Experts of a small language model: vocabulary 2102, 128 experts in each of 8 layers.
Below are experts of layer 3 (counted from 0) of a mixture-of-experts language model. Rows are named router (the router's row for the expert), gate (a neuron's input weights, with its number), up (a neuron's input weights, with its number), down (a neuron's output weights, with its number) and show model dimensions 0-127. Each number is 50 + 12 x the weight over its row's rms, rounded and kept within 0 to 99.
Before each expert's rows: "comes after" lists some tokens at least twice as common just before its tokens as in all text; "raises" lists some tokens whose logits its average output raises strongly, later layers aside. This comes from a sample of Wikipedia text that the model never trained on. Tokens count by the router's weight.

# expert 1
comes after: "-", "om", "um", " and", " co", "im"
raises: "art", "ick", "ar", "ad", "al"
router:44 61 37 48 33 45 44 34 45 31 63 55 43 67 57 52 48 39 72 51 52 33 46 44 36 55 51 44 28 25 70 48 33 57 64 61 40 72 52 30 36 48 52 69 62 55 41 47 44 67 61 41 65 53 59 42 43 45 40 53 62 28 47 66 44 56 54 49 55 40 57 44 57 66 61 46 45 59 62 70 57 42 27 38 43 56 45 43 26 47 50 40 69 53 43 30 51 50 62 67 53 42 46 58 50 55 60 51 51 43 27 67 50 55 37 58 62 78 54 54 63 33 59 71 82 52 63 26
gate0:36 38 40 28 39 48 47 32 53 21 72 48 53 58 61 47 60 40 16 39 35 56 43 53 55 50 51 57 63 70 51 49 28 52 65 72 31 59 50 64 43 36 36 48 41 54 50 43 55 41 57 55 60 42 55 67 55 33 59 35 70 48 35 41 54 55 35 45 52 37 48 58 55 56 61 13 62 39 45 59 46 29 28 65 57 41 39 31 53 30 49 47 45 61 45 59 55 65 49 57 44 45 45 52 68 66 49 50 45 52 49 34 62 51 58 62 24 72 54 52 58 47 40 55 43 31 67 59
up0:67 63 52 42 59 61 52 53 46 60 50 43 43 30 39 50 36 58 67 63 47 54 60 43 53 67 53 38 45 32 60 35 55 49 28 66 63 37 47 43 44 57 70 63 50 47 55 63 60 53 57 56 49 51 65 34 67 64 40 56 38 40 62 45 35 34 46 69 46 40 36 37 26 46 46 62 29 46 68 44 70 54 76 57 67 57 66 46 65 45 51 51 40 49 51 54 35 57 41 70 40 79 56 44 40 46 48 65 48 41 61 69 42 48 53 48 72 16 42 62 43 66 47 28 53 61 26 56
down0:38 36 58 51 56 27 46 58 40 37 38 50 58 43 74 65 46 68 64 42 56 45 52 71 56 59 41 49 55 41 36 46 61 48 59 53 55 63 38 57 39 48 39 58 80 62 74 56 50 53 52 57 61 43 31 67 54 66 30 41 52 56 44 44 42 61 47 54 58 47 68 55 63 23 33 52 52 70 56 53 61 68 47 66 49 57 39 41 41 79 28 37 47 49 32 63 24 56 54 41 26 43 29 44 56 51 49 47 21 65 59 50 49 38 57 60 52 54 49 43 37 66 59 77 48 48 41 45

# expert 89
comes after: " W", " S", " w", " ", " s", " L"
raises: "k", "g", "mp"
router:57 66 41 44 37 55 63 61 54 38 64 50 62 50 35 36 31 63 50 75 55 56 64 26 54 66 36 69 41 65 50 51 53 34 48 27 44 58 48 38 49 50 71 56 43 66 52 60 53 36 53 54 38 58 63 31 64 55 39 71 45 34 28 73 40 46 67 55 36 34 66 53 48 52 61 37 53 64 62 50 56 48 34 59 42 46 28 47 35 65 52 48 44 54 48 36 35 45 49 44 56 59 50 41 50 53 55 21 56 48 33 53 31 56 77 38 47 42 30 39 68 50 49 55 54 41 35 19
gate0:41 46 48 47 50 57 44 63 41 34 60 67 47 68 53 27 69 47 54 63 46 55 66 63 65 51 38 45 47 73 49 37 26 32 60 51 43 41 45 47 59 34 48 45 36 59 46 52 62 57 34 55 57 46 45 36 34 50 48 29 64 54 55 55 45 26 38 55 70 44 55 47 31 39 59 46 57 52 28 29 69 45 45 81 48 64 28 54 60 55 52 58 47 51 37 52 35 42 57 41 34 64 63 50 16 46 52 53 60 62 57 45 43 70 45 50 51 64 27 41 54 31 44 28 75 39 47 42
up0:47 70 35 43 58 50 35 59 59 57 41 59 48 23 58 17 52 56 59 53 67 57 59 52 47 39 57 64 59 43 47 47 63 44 47 64 61 59 76 32 31 51 57 67 50 51 58 41 51 71 43 42 51 20 36 45 29 50 31 68 35 52 53 50 20 53 25 57 48 53 38 30 65 38 72 55 48 39 57 62 60 48 55 46 53 46 57 70 35 40 40 58 60 32 48 54 48 62 66 53 72 54 21 54 35 61 42 59 64 58 34 61 47 62 52 47 53 36 63 49 51 54 36 51 45 49 58 50
down0:47 57 43 34 39 43 51 32 62 60 77 40 43 49 43 66 52 52 59 86 47 54 62 79 58 52 44 51 36 58 54 61 49 36 55 37 43 56 54 61 44 43 44 47 63 66 52 55 55 53 53 64 32 37 56 40 58 34 23 60 68 65 37 51 44 42 50 53 25 43 67 45 43 43 29 48 39 29 59 64 42 59 43 43 50 51 56 55 31 43 68 70 49 51 40 74 62 71 35 58 40 57 52 40 34 64 64 54 59 34 37 64 48 49 27 43 43 38 48 55 47 49 55 25 44 57 42 27

# expert 112
comes after: " |", "-", " a", " the", " and", " ad"
raises: "ourn", "oint", "ur", "av", "un"
router:48 56 38 34 57 47 44 48 45 31 63 42 41 46 52 36 45 65 51 57 63 53 66 51 58 60 47 67 34 48 55 73 47 61 68 44 64 75 41 38 42 47 42 49 75 71 51 18 53 59 76 64 58 41 75 44 59 48 53 53 26 45 34 53 55 46 32 56 48 47 43 59 38 58 66 56 26 46 51 49 55 63 43 56 49 56 46 77 45 46 37 43 65 60 36 48 42 64 53 69 63 40 55 61 45 51 60 26 68 29 40 69 35 50 56 45 51 52 32 58 59 33 47 44 68 46 50 27
gate0:48 45 40 39 45 51 66 51 44 67 44 45 45 55 30 42 45 44 80 59 35 58 59 71 56 50 34 72 42 60 56 59 50 52 51 42 54 50 28 56 65 58 58 40 57 27 50 30 45 56 58 37 52 47 53 58 55 55 55 56 38 54 20 57 49 35 43 62 53 74 63 55 68 45 56 47 42 58 40 54 64 39 74 38 70 68 59 60 71 41 63 64 52 65 55 57 56 27 40 72 61 76 55 54 67 73 55 69 50 42 38 36 55 52 48 33 51 56 48 40 19 50 45 49 63 42 60 62
up0:47 37 51 40 48 50 30 55 44 43 64 55 41 74 55 53 54 47 41 50 38 33 48 47 47 44 70 36 45 42 53 34 26 58 38 37 45 50 39 57 47 61 30 24 58 55 36 40 50 67 41 62 65 56 37 76 45 72 67 69 54 37 56 40 44 53 62 41 50 32 35 43 48 62 40 49 43 43 71 62 63 32 64 55 59 53 33 44 44 72 60 66 47 70 55 51 35 70 52 56 58 53 41 40 36 64 54 43 55 48 53 74 50 41 36 45 30 48 60 55 65 54 59 32 12 48 62 51
down0:67 48 26 53 28 54 49 62 36 52 57 42 69 51 58 54 45 61 67 29 28 49 52 35 25 75 53 47 44 42 73 29 39 33 52 49 49 26 62 51 53 43 45 42 49 57 71 45 67 33 53 44 54 54 42 60 34 73 57 51 35 51 49 32 59 46 42 47 63 58 38 38 64 51 52 42 36 48 55 61 53 55 66 36 36 46 64 48 42 41 48 68 55 56 40 69 45 38 55 65 40 26 41 68 65 56 56 64 50 22 51 50 45 40 51 55 67 54 66 39 59 41 25 45 57 48 33 66

# expert 4
comes after: " M", " m", "M", "m", "c", " P"
raises: "ap", "if", "a"
router:36 71 53 38 47 53 53 34 63 53 53 65 41 36 50 56 52 72 39 36 51 34 35 48 51 53 45 63 45 31 47 49 51 55 52 57 42 41 49 38 45 45 71 55 36 63 30 47 36 54 51 34 42 53 41 28 65 55 35 46 56 38 52 48 38 62 57 43 60 36 45 66 60 68 47 37 39 46 37 55 48 58 33 48 65 55 69 37 35 60 63 29 45 67 33 28 25 49 64 50 57 58 47 47 62 65 49 46 43 28 40 81 26 35 44 35 55 49 57 63 44 33 37 74 62 74 39 57
gate0:52 62 44 60 41 43 43 43 54 37 47 71 63 64 46 58 33 48 62 51 66 52 55 40 37 20 55 45 31 57 52 54 67 64 59 52 73 56 51 24 52 54 72 49 62 55 53 38 54 70 50 46 44 21 34 60 38 30 51 57 62 38 42 60 48 73 26 50 47 32 47 41 39 54 50 53 35 58 50 49 27 47 44 69 47 43 49 48 57 47 48 42 79 36 40 53 48 69 51 51 43 60 26 50 69 74 52 63 55 55 36 40 67 60 35 44 70 53 51 38 37 53 55 68 26 42 44 54
up0:53 56 70 40 82 57 64 39 41 42 52 51 36 51 44 56 46 53 41 66 56 47 62 31 65 64 64 53 75 56 64 52 48 65 37 58 27 47 52 55 30 50 52 65 35 39 56 59 40 61 56 49 43 72 74 40 41 49 44 50 44 39 59 44 64 44 66 54 51 49 64 74 51 58 59 44 51 47 61 64 54 63 54 50 35 53 53 56 67 48 47 55 30 66 56 76 54 29 51 68 44 50 66 47 29 58 37 34 38 46 77 51 66 21 49 65 59 57 63 26 59 52 54 42 68 48 45 50
down0:31 68 44 52 47 60 58 43 56 59 59 48 59 39 51 35 56 22 35 46 55 63 52 66 43 58 77 43 62 65 36 28 39 60 52 40 53 50 49 77 78 44 50 52 46 16 49 49 42 49 27 70 48 38 55 43 65 48 44 44 42 56 33 32 43 39 37 31 78 80 59 57 54 46 55 47 59 43 61 42 60 52 57 46 59 59 48 52 51 47 42 54 39 51 59 45 46 87 45 27 53 43 66 56 62 46 53 51 45 40 54 48 47 51 61 55 61 56 53 59 55 61 29 43 79 51 41 49

# expert 88
comes after: "r", "or", "i", " ", " d", "re"
raises: "ip", "ings", "ies", "us"
router:56 69 57 53 65 32 41 52 46 38 46 65 46 45 44 65 47 56 52 43 75 20 36 45 62 37 32 42 59 70 31 64 62 51 37 52 67 58 62 28 45 48 57 61 53 54 60 67 38 38 44 49 56 61 27 53 53 34 61 31 65 39 61 39 41 64 46 36 37 42 50 56 49 52 35 36 47 60 32 69 59 22 56 61 47 42 43 33 51 77 64 45 45 58 73 60 40 45 38 47 48 53 36 55 40 65 44 44 75 47 35 57 39 40 40 40 61 45 54 76 34 39 59 48 53 53 64 53
gate0:36 61 60 42 39 48 44 32 55 52 49 55 60 33 51 50 46 61 43 51 16 62 55 25 53 48 60 40 33 33 59 65 47 51 50 67 28 50 64 37 50 55 61 19 53 62 31 49 60 23 67 41 49 58 52 58 65 54 50 65 47 59 68 39 54 48 60 56 74 51 58 53 62 61 40 40 40 47 31 59 37 52 62 42 57 52 56 50 47 65 50 02 53 51 39 64 34 52 65 54 64 43 49 31 61 44 45 61 39 52 61 55 35 58 53 50 40 64 69 59 59 40 65 61 51 38 46 50
up0:47 30 46 54 50 45 50 35 51 37 63 41 55 39 54 57 55 64 58 48 53 57 39 33 64 58 49 34 45 26 52 48 52 48 58 65 36 57 44 46 37 68 41 35 52 65 56 62 53 45 70 39 39 32 51 75 60 47 71 50 56 46 64 38 65 43 46 53 41 38 32 71 44 54 44 61 37 27 46 64 41 31 62 37 34 71 61 49 44 35 74 65 51 70 56 54 36 31 47 69 59 71 50 25 50 33 68 62 27 55 36 71 68 53 59 51 66 54 49 67 45 44 55 46 65 56 42 45
down0:49 60 64 48 72 67 68 62 48 61 27 25 51 57 51 32 53 46 66 59 52 55 52 46 42 57 74 49 72 50 46 60 51 39 39 29 34 44 79 17 45 56 45 53 67 62 41 53 51 42 48 52 53 53 53 52 39 57 48 50 47 78 67 38 33 52 46 41 54 24 29 43 61 82 43 57 60 37 50 51 47 66 49 48 61 47 13 46 47 49 66 32 45 42 42 56 56 40 64 64 60 23 44 61 49 40 56 53 49 64 38 59 52 60 56 44 44 64 49 55 45 57 53 57 55 50 46 56

# expert 31
comes after: " B", " F", " R", " Mar", " A", " Ar"
raises: "et", "es", "e", "ets"
router:54 57 53 45 30 42 52 52 53 40 23 51 53 53 35 52 54 45 55 67 33 26 45 42 49 63 51 52 46 71 38 46 54 36 41 54 52 59 32 60 62 53 37 57 63 47 55 36 30 31 55 47 52 47 61 48 85 54 55 61 65 36 41 55 30 40 56 53 55 30 39 56 33 46 56 30 40 67 55 48 65 41 58 56 60 67 20 51 48 59 44 47 55 34 51 59 33 36 54 65 77 58 53 65 50 70 41 44 60 51 50 59 56 35 78 47 58 52 29 75 32 41 34 57 62 47 48 32
gate0:41 57 57 34 50 62 55 39 47 62 64 62 34 40 66 49 58 58 46 55 25 32 90 43 37 48 57 53 36 56 50 72 57 39 47 38 53 61 56 59 44 55 57 53 71 49 51 63 36 52 43 61 41 50 42 54 54 62 27 47 36 34 51 58 46 37 48 37 31 59 63 61 36 45 34 43 54 62 51 50 45 73 58 51 48 73 67 43 46 59 59 30 68 83 40 46 43 49 38 45 56 28 57 47 36 51 26 48 35 64 76 49 43 66 62 49 42 67 38 53 52 71 45 39 54 39 51 39
up0:35 75 55 55 47 51 57 42 52 69 62 72 50 53 61 56 44 42 23 68 26 41 61 43 58 55 66 42 26 55 50 53 66 47 53 23 51 58 79 65 68 65 61 44 48 40 70 62 41 36 36 63 47 55 42 41 62 74 28 44 58 38 47 58 44 36 55 49 42 42 56 59 35 43 47 22 37 64 68 49 52 76 39 54 54 59 65 38 50 41 64 44 65 53 58 31 53 49 42 30 52 34 53 49 48 60 49 45 32 51 58 45 40 64 47 44 51 75 51 51 46 65 39 36 45 54 45 41
down0:61 48 51 46 38 49 39 43 39 55 41 27 29 58 16 53 51 56 42 29 53 34 50 44 57 38 61 46 58 49 51 62 71 62 58 53 46 55 63 58 53 65 63 37 23 55 44 42 48 54 38 43 43 47 65 41 47 68 30 68 47 52 75 39 66 56 61 48 51 47 42 62 26 44 63 53 57 36 62 60 57 37 45 63 61 42 54 46 47 38 42 52 34 71 65 49 29 36 49 56 67 15 63 59 43 60 50 29 55 17 59 60 54 50 33 52 52 61 43 50 50 34 56 45 41 61 58 32

# expert 9
comes after: " the", ".", "-", " and", " of", " sub"
raises: "as", "e", "al", "en", "ed", "g"
router:37 43 37 34 41 64 51 39 36 51 58 59 59 51 42 57 41 50 42 58 51 33 25 50 40 45 63 31 29 57 58 59 57 35 71 43 35 55 52 34 53 36 41 49 52 25 58 60 52 29 53 60 65 59 47 48 74 64 63 44 59 51 52 44 27 62 39 39 48 58 38 59 44 61 40 65 37 25 82 36 62 51 58 36 55 54 66 51 50 58 37 47 40 39 57 44 57 53 46 58 50 55 51 66 63 48 40 49 52 59 35 67 69 41 51 26 65 55 18 56 70 73 53 61 52 65 43 35
gate4:62 41 61 53 69 55 53 54 59 81 47 54 59 48 71 40 51 63 38 23 48 45 51 61 58 45 40 53 42 67 44 41 55 41 64 55 66 22 40 40 57 66 37 52 39 83 52 44 36 54 64 53 59 57 66 54 53 63 36 29 29 33 32 48 51 51 47 72 54 37 55 50 38 48 59 47 38 52 41 49 65 34 52 48 39 44 22 65 39 74 46 57 51 64 48 55 42 27 54 37 35 60 66 56 41 39 51 54 48 17 63 32 61 47 54 48 54 53 55 63 43 45 50 41 57 37 47 66
up4:43 52 44 54 38 55 53 46 27 30 49 36 44 44 35 61 42 40 58 77 46 54 62 40 48 56 58 52 74 38 63 49 51 60 30 52 46 66 50 58 46 34 54 43 48 39 47 60 67 56 39 54 30 44 35 46 40 45 62 74 72 69 53 48 36 41 55 38 48 58 53 51 65 54 54 71 54 67 46 39 42 62 48 62 62 46 78 30 55 28 55 45 41 35 58 61 58 59 49 64 79 58 36 52 63 62 31 25 47 81 43 63 34 42 40 57 54 33 49 36 62 43 45 69 47 52 48 37
down4:60 52 46 37 35 50 54 24 35 53 61 52 39 58 76 57 65 71 48 58 35 46 44 44 48 33 38 57 35 50 61 62 48 43 19 50 55 66 45 59 36 48 50 57 54 39 67 56 60 61 50 53 64 48 59 60 66 49 47 52 31 74 47 55 29 57 52 61 57 48 58 60 68 53 33 56 40 29 66 48 65 57 73 54 56 61 52 55 55 76 73 68 62 47 85 54 58 48 42 52 59 39 71 57 48 56 47 30 53 43 36 59 51 52 51 49 66 57 27 46 61 56 51 72 47 34 67 47

# expert 57
comes after: " M", " m", "m", "M", " D", " P"
raises: "s", "'s", "land", "y"
router:44 66 62 28 50 50 39 44 58 31 59 44 50 37 50 64 59 44 67 43 34 43 53 30 51 59 49 57 54 27 50 45 53 56 38 40 67 56 36 43 53 40 54 38 51 40 23 47 38 57 52 44 36 34 50 41 76 56 48 51 50 57 56 48 39 40 54 36 46 56 53 50 49 59 49 51 50 53 49 59 43 48 38 30 38 45 55 43 59 43 68 18 66 63 49 21 31 55 53 53 75 63 68 60 73 55 60 45 56 48 58 63 32 38 71 38 82 55 55 64 46 22 61 44 51 80 51 56
gate0:43 45 69 54 43 57 43 42 63 35 51 62 47 47 34 56 49 38 59 42 36 53 49 63 65 31 50 55 43 71 44 34 39 53 51 61 53 55 51 64 50 62 61 40 52 14 44 59 56 50 80 68 55 48 40 48 61 44 53 30 65 45 52 45 78 74 52 51 40 65 42 61 49 23 74 41 51 32 38 37 70 45 52 53 44 43 56 36 48 48 72 58 35 53 59 50 38 51 43 41 43 55 75 56 52 26 33 60 60 53 62 43 55 52 57 45 53 54 30 66 48 19 39 51 59 57 69 62
up0:32 55 74 28 70 47 55 68 63 40 49 36 60 42 49 60 43 46 56 66 38 55 52 52 59 31 56 55 54 72 32 47 47 67 51 67 70 45 67 44 59 59 51 54 53 24 51 35 61 51 69 69 40 55 56 64 62 51 47 29 59 55 60 34 51 62 49 46 39 60 31 56 52 28 51 52 59 34 28 48 60 41 64 70 50 44 49 35 59 45 47 61 46 83 70 52 35 45 36 54 51 47 60 65 46 33 38 55 46 62 62 42 63 61 74 46 55 48 30 63 50 25 43 46 57 52 57 64
down0:60 52 44 61 63 51 70 35 80 45 50 43 47 31 62 60 53 52 46 49 57 68 40 58 71 59 34 64 44 74 62 66 36 48 32 71 61 52 44 56 38 54 83 45 54 71 35 64 69 40 49 31 51 64 37 63 52 58 59 40 51 52 30 45 52 53 41 54 62 66 48 60 57 46 38 33 79 47 36 51 51 50 61 60 55 45 65 38 45 43 43 52 32 77 52 63 45 47 73 62 66 63 58 54 52 56 51 48 65 58 61 47 30 61 40 58 56 61 44 30 46 47 50 60 59 73 57 45

# expert 119
comes after: " |\n", "\n", "\"", ")", ".", ")\n"
raises: "anc", "ished", "ies"
router:59 37 50 65 48 55 67 42 63 73 48 40 63 60 40 66 39 63 78 50 88 27 49 67 43 48 58 46 56 43 59 63 50 27 69 56 65 52 46 55 51 65 43 38 61 40 60 71 44 45 49 38 40 68 57 55 62 38 49 48 65 51 50 52 49 49 38 60 56 50 41 61 36 61 49 31 32 69 62 57 40 68 39 56 63 58 68 54 41 40 48 34 51 46 68 67 47 46 46 34 64 58 25 59 36 34 27 32 47 41 40 56 55 55 37 32 67 56 53 47 49 59 70 36 56 41 55 57
gate15:61 77 57 58 52 58 73 44 74 35 38 32 36 68 60 59 45 46 56 50 60 57 53 58 59 44 44 49 44 65 47 45 74 40 46 21 53 37 28 65 49 55 60 33 55 67 35 51 55 44 42 59 71 68 57 65 44 66 58 54 47 65 46 45 55 33 50 49 60 52 23 39 52 64 33 50 55 76 48 55 43 78 69 44 52 54 44 38 44 45 35 53 51 54 36 26 49 24 47 48 69 53 59 57 55 62 64 53 47 58 54 57 42 35 66 31 48 39 62 39 42 47 41 55 41 52 44 74
up15:40 31 57 48 41 32 19 33 55 44 56 51 33 31 48 32 61 48 59 48 58 39 55 49 37 52 43 87 55 27 48 58 47 62 59 39 57 35 57 60 48 46 72 80 67 63 55 59 48 58 52 32 35 64 44 48 72 45 34 43 40 44 49 60 46 39 54 58 41 56 48 48 45 45 46 47 47 14 38 52 56 28 33 72 41 54 53 62 54 53 32 57 54 66 57 65 65 69 54 58 57 57 40 67 60 57 56 43 50 44 39 54 65 66 55 47 69 48 55 44 46 41 52 48 65 23 43 47
down15:51 74 45 46 39 64 47 66 40 34 55 39 43 42 50 64 40 62 55 32 56 57 53 30 44 65 55 58 45 69 49 69 43 48 64 38 37 67 60 46 62 66 54 45 55 64 41 44 57 43 66 65 64 49 60 34 49 35 49 57 74 56 69 41 38 46 40 41 41 51 32 45 48 58 36 47 37 54 48 40 80 42 72 45 64 32 58 37 32 61 43 59 43 59 77 44 42 50 62 45 54 49 82 79 43 57 73 58 55 43 41 34 47 59 62 37 42 48 39 30 49 69 49 53 58 40 38 47

# expert 127
comes after: " f", "f", " F", "\"", " m", " red"
raises: "ed", "es", "ing"
router:53 60 51 52 57 46 65 78 73 46 35 56 43 56 46 65 66 66 51 31 67 34 35 47 35 52 48 61 50 45 41 69 51 25 42 55 65 59 49 35 65 46 67 72 48 41 29 63 44 24 61 35 34 45 59 48 62 45 44 50 63 42 51 51 28 55 30 39 49 55 65 46 30 59 46 28 44 72 36 56 57 50 48 43 29 61 47 46 46 43 51 44 27 46 58 52 60 54 58 43 52 48 28 48 43 58 61 59 65 32 33 62 37 33 68 35 53 66 39 56 30 47 48 63 40 65 48 43
gate15:58 43 62 59 57 58 47 63 51 44 32 35 64 44 53 51 48 74 21 60 71 77 59 46 52 60 58 52 44 24 29 38 60 77 47 65 61 65 60 41 33 40 59 53 43 45 50 52 61 55 54 42 63 27 54 51 43 49 41 63 65 54 63 33 36 50 57 41 59 44 62 48 48 38 74 36 63 39 50 36 39 49 64 32 45 61 64 75 40 37 69 33 63 39 42 29 47 45 36 64 74 53 66 43 62 51 67 56 42 48 53 33 54 49 57 50 39 53 47 66 58 63 34 48 53 53 47 34
up15:59 59 53 46 26 43 62 54 38 46 19 61 50 53 60 48 47 54 51 73 51 70 49 71 47 51 46 44 58 41 43 41 51 52 56 70 38 52 49 30 36 40 37 47 57 57 52 40 40 64 37 60 43 53 52 48 60 22 70 34 39 49 52 42 36 42 33 49 73 39 50 45 32 61 69 61 75 32 48 43 54 40 44 54 47 49 57 76 36 41 75 44 49 51 38 53 54 31 65 54 38 54 51 70 65 56 26 40 40 56 51 31 48 49 39 39 53 52 17 64 53 75 55 63 42 54 59 51
down15:55 57 50 44 54 62 47 61 56 36 41 50 68 63 61 55 38 35 51 61 55 58 56 60 30 58 47 56 44 45 54 43 35 42 31 50 38 38 31 47 59 50 43 62 55 30 62 44 34 31 42 53 51 61 57 24 25 31 35 51 56 53 33 51 55 41 34 27 44 34 42 54 20 53 49 49 50 54 47 69 30 44 30 62 28 46 60 51 30 49 68 62 28 37 57 40 50 62 49 33 53 39 19 50 72 41 28 46 51 46 48 33 32 53 44 49 45 35 60 65 36 49 57 39 32 61 52 44

# expert 123
comes after: " f", " F", " T", " C", " ch", " Ch"
raises: "us", "é", "em", "a", "ix", "ae"
router:40 53 36 41 70 69 50 73 48 51 49 57 54 51 47 60 53 74 55 68 51 32 49 37 35 50 51 67 36 60 45 53 62 51 20 29 73 42 51 37 62 63 42 58 63 49 27 29 29 58 54 42 63 38 46 40 52 77 43 50 44 38 47 45 61 66 47 47 46 51 65 23 47 50 43 54 22 56 39 38 76 64 59 35 29 39 41 59 56 60 27 30 54 55 45 51 59 61 41 73 63 45 44 62 49 57 50 48 68 54 44 47 60 33 63 31 61 49 46 63 52 40 51 58 49 50 43 42
gate0:37 61 55 36 56 50 38 32 49 42 70 46 61 56 76 53 39 42 36 56 27 57 49 68 41 48 59 36 37 30 39 41 37 61 26 45 56 42 46 62 63 64 54 31 38 37 37 50 36 48 45 43 55 43 48 46 57 26 47 50 32 54 51 37 49 61 61 70 37 47 53 67 40 69 72 42 24 38 38 29 57 82 63 52 65 60 56 38 69 51 49 52 42 33 55 44 54 56 44 44 57 51 35 57 48 55 66 59 46 55 48 71 31 62 55 61 52 37 44 27 53 44 54 50 41 39 27 45
up0:43 44 59 38 65 66 25 33 49 36 49 62 56 48 63 64 54 56 25 65 34 73 56 63 65 53 42 48 46 53 59 35 51 56 35 62 56 40 39 58 69 49 44 39 48 46 41 31 50 55 37 53 45 40 51 53 57 43 22 40 24 44 45 34 48 54 73 50 68 52 65 81 32 64 63 33 34 40 52 46 46 74 57 62 43 47 54 55 65 37 23 79 35 49 56 36 61 44 52 58 54 50 46 39 48 51 41 41 49 33 44 52 63 58 64 61 70 46 58 44 60 34 47 50 43 31 43 47
down0:49 58 42 37 49 57 50 36 41 50 50 56 53 33 48 65 47 46 35 49 72 47 34 51 40 48 32 71 43 46 41 51 25 55 55 49 52 43 49 66 27 42 51 44 54 43 54 39 35 49 33 70 41 28 49 75 36 47 69 50 52 41 28 64 62 49 75 45 48 56 43 50 52 36 61 42 45 71 43 54 61 64 64 36 50 50 65 66 55 61 26 47 45 42 48 68 34 00 46 50 58 57 50 44 43 42 65 48 45 62 55 49 40 39 63 34 58 57 28 58 48 21 58 55 40 46 50 44

# expert 53
comes after: " f", " Cons", " |", " res", " sup", " n"
raises: "ers", "ed", "ation", "iz"
router:31 44 52 56 66 67 49 49 43 39 52 43 36 44 50 65 61 40 42 42 85 48 39 49 18 38 45 56 41 44 33 60 38 48 32 44 66 63 50 36 68 37 54 57 53 44 43 50 46 46 73 34 45 54 61 45 57 52 53 62 35 33 73 56 26 47 47 27 46 45 51 38 33 81 57 52 41 61 62 43 54 44 34 45 46 60 61 53 63 47 54 42 57 64 51 58 62 33 35 37 46 30 53 49 54 73 66 48 68 60 50 71 64 51 61 47 55 69 40 49 53 36 53 67 78 52 55 55
gate0:44 48 75 37 64 34 31 46 40 40 47 50 54 51 36 48 45 44 59 67 48 51 60 55 41 43 46 44 53 76 40 45 47 70 43 29 47 46 56 65 46 58 52 36 27 61 59 33 80 45 61 58 33 49 52 20 44 53 61 51 57 50 50 32 28 49 64 44 33 36 53 69 62 65 45 54 64 47 36 54 40 49 53 59 48 53 47 41 70 59 36 49 41 64 63 49 56 50 26 44 52 51 41 25 21 58 34 57 52 46 64 62 50 22 38 31 46 45 44 39 44 47 51 30 44 56 70 34
up0:47 44 10 64 28 59 68 71 62 59 69 54 61 52 50 58 53 60 55 49 60 36 43 49 51 48 44 59 63 30 53 65 64 48 52 45 43 47 39 29 63 46 50 28 68 58 46 70 43 44 32 49 45 41 26 66 71 42 42 44 54 71 50 49 59 58 46 67 68 62 47 34 34 49 64 32 46 56 51 49 43 67 37 35 57 50 63 54 45 44 64 64 59 32 53 68 63 23 74 57 48 49 53 58 67 36 62 45 39 57 39 44 38 56 58 45 52 68 59 50 59 46 64 66 42 52 35 48
down0:81 45 45 36 54 31 52 60 41 42 31 21 44 55 57 31 37 57 40 54 42 70 65 35 49 57 40 39 50 45 31 46 52 39 42 76 53 44 44 40 40 43 33 43 60 67 67 35 37 50 47 40 45 40 54 30 78 50 59 51 49 65 72 54 57 40 41 64 40 50 70 33 49 43 43 47 42 65 51 67 57 33 57 61 49 56 77 47 58 56 54 56 49 48 48 59 25 51 36 54 53 57 54 56 36 44 60 39 68 65 41 65 24 48 57 63 49 45 49 40 39 60 27 40 39 42 63 62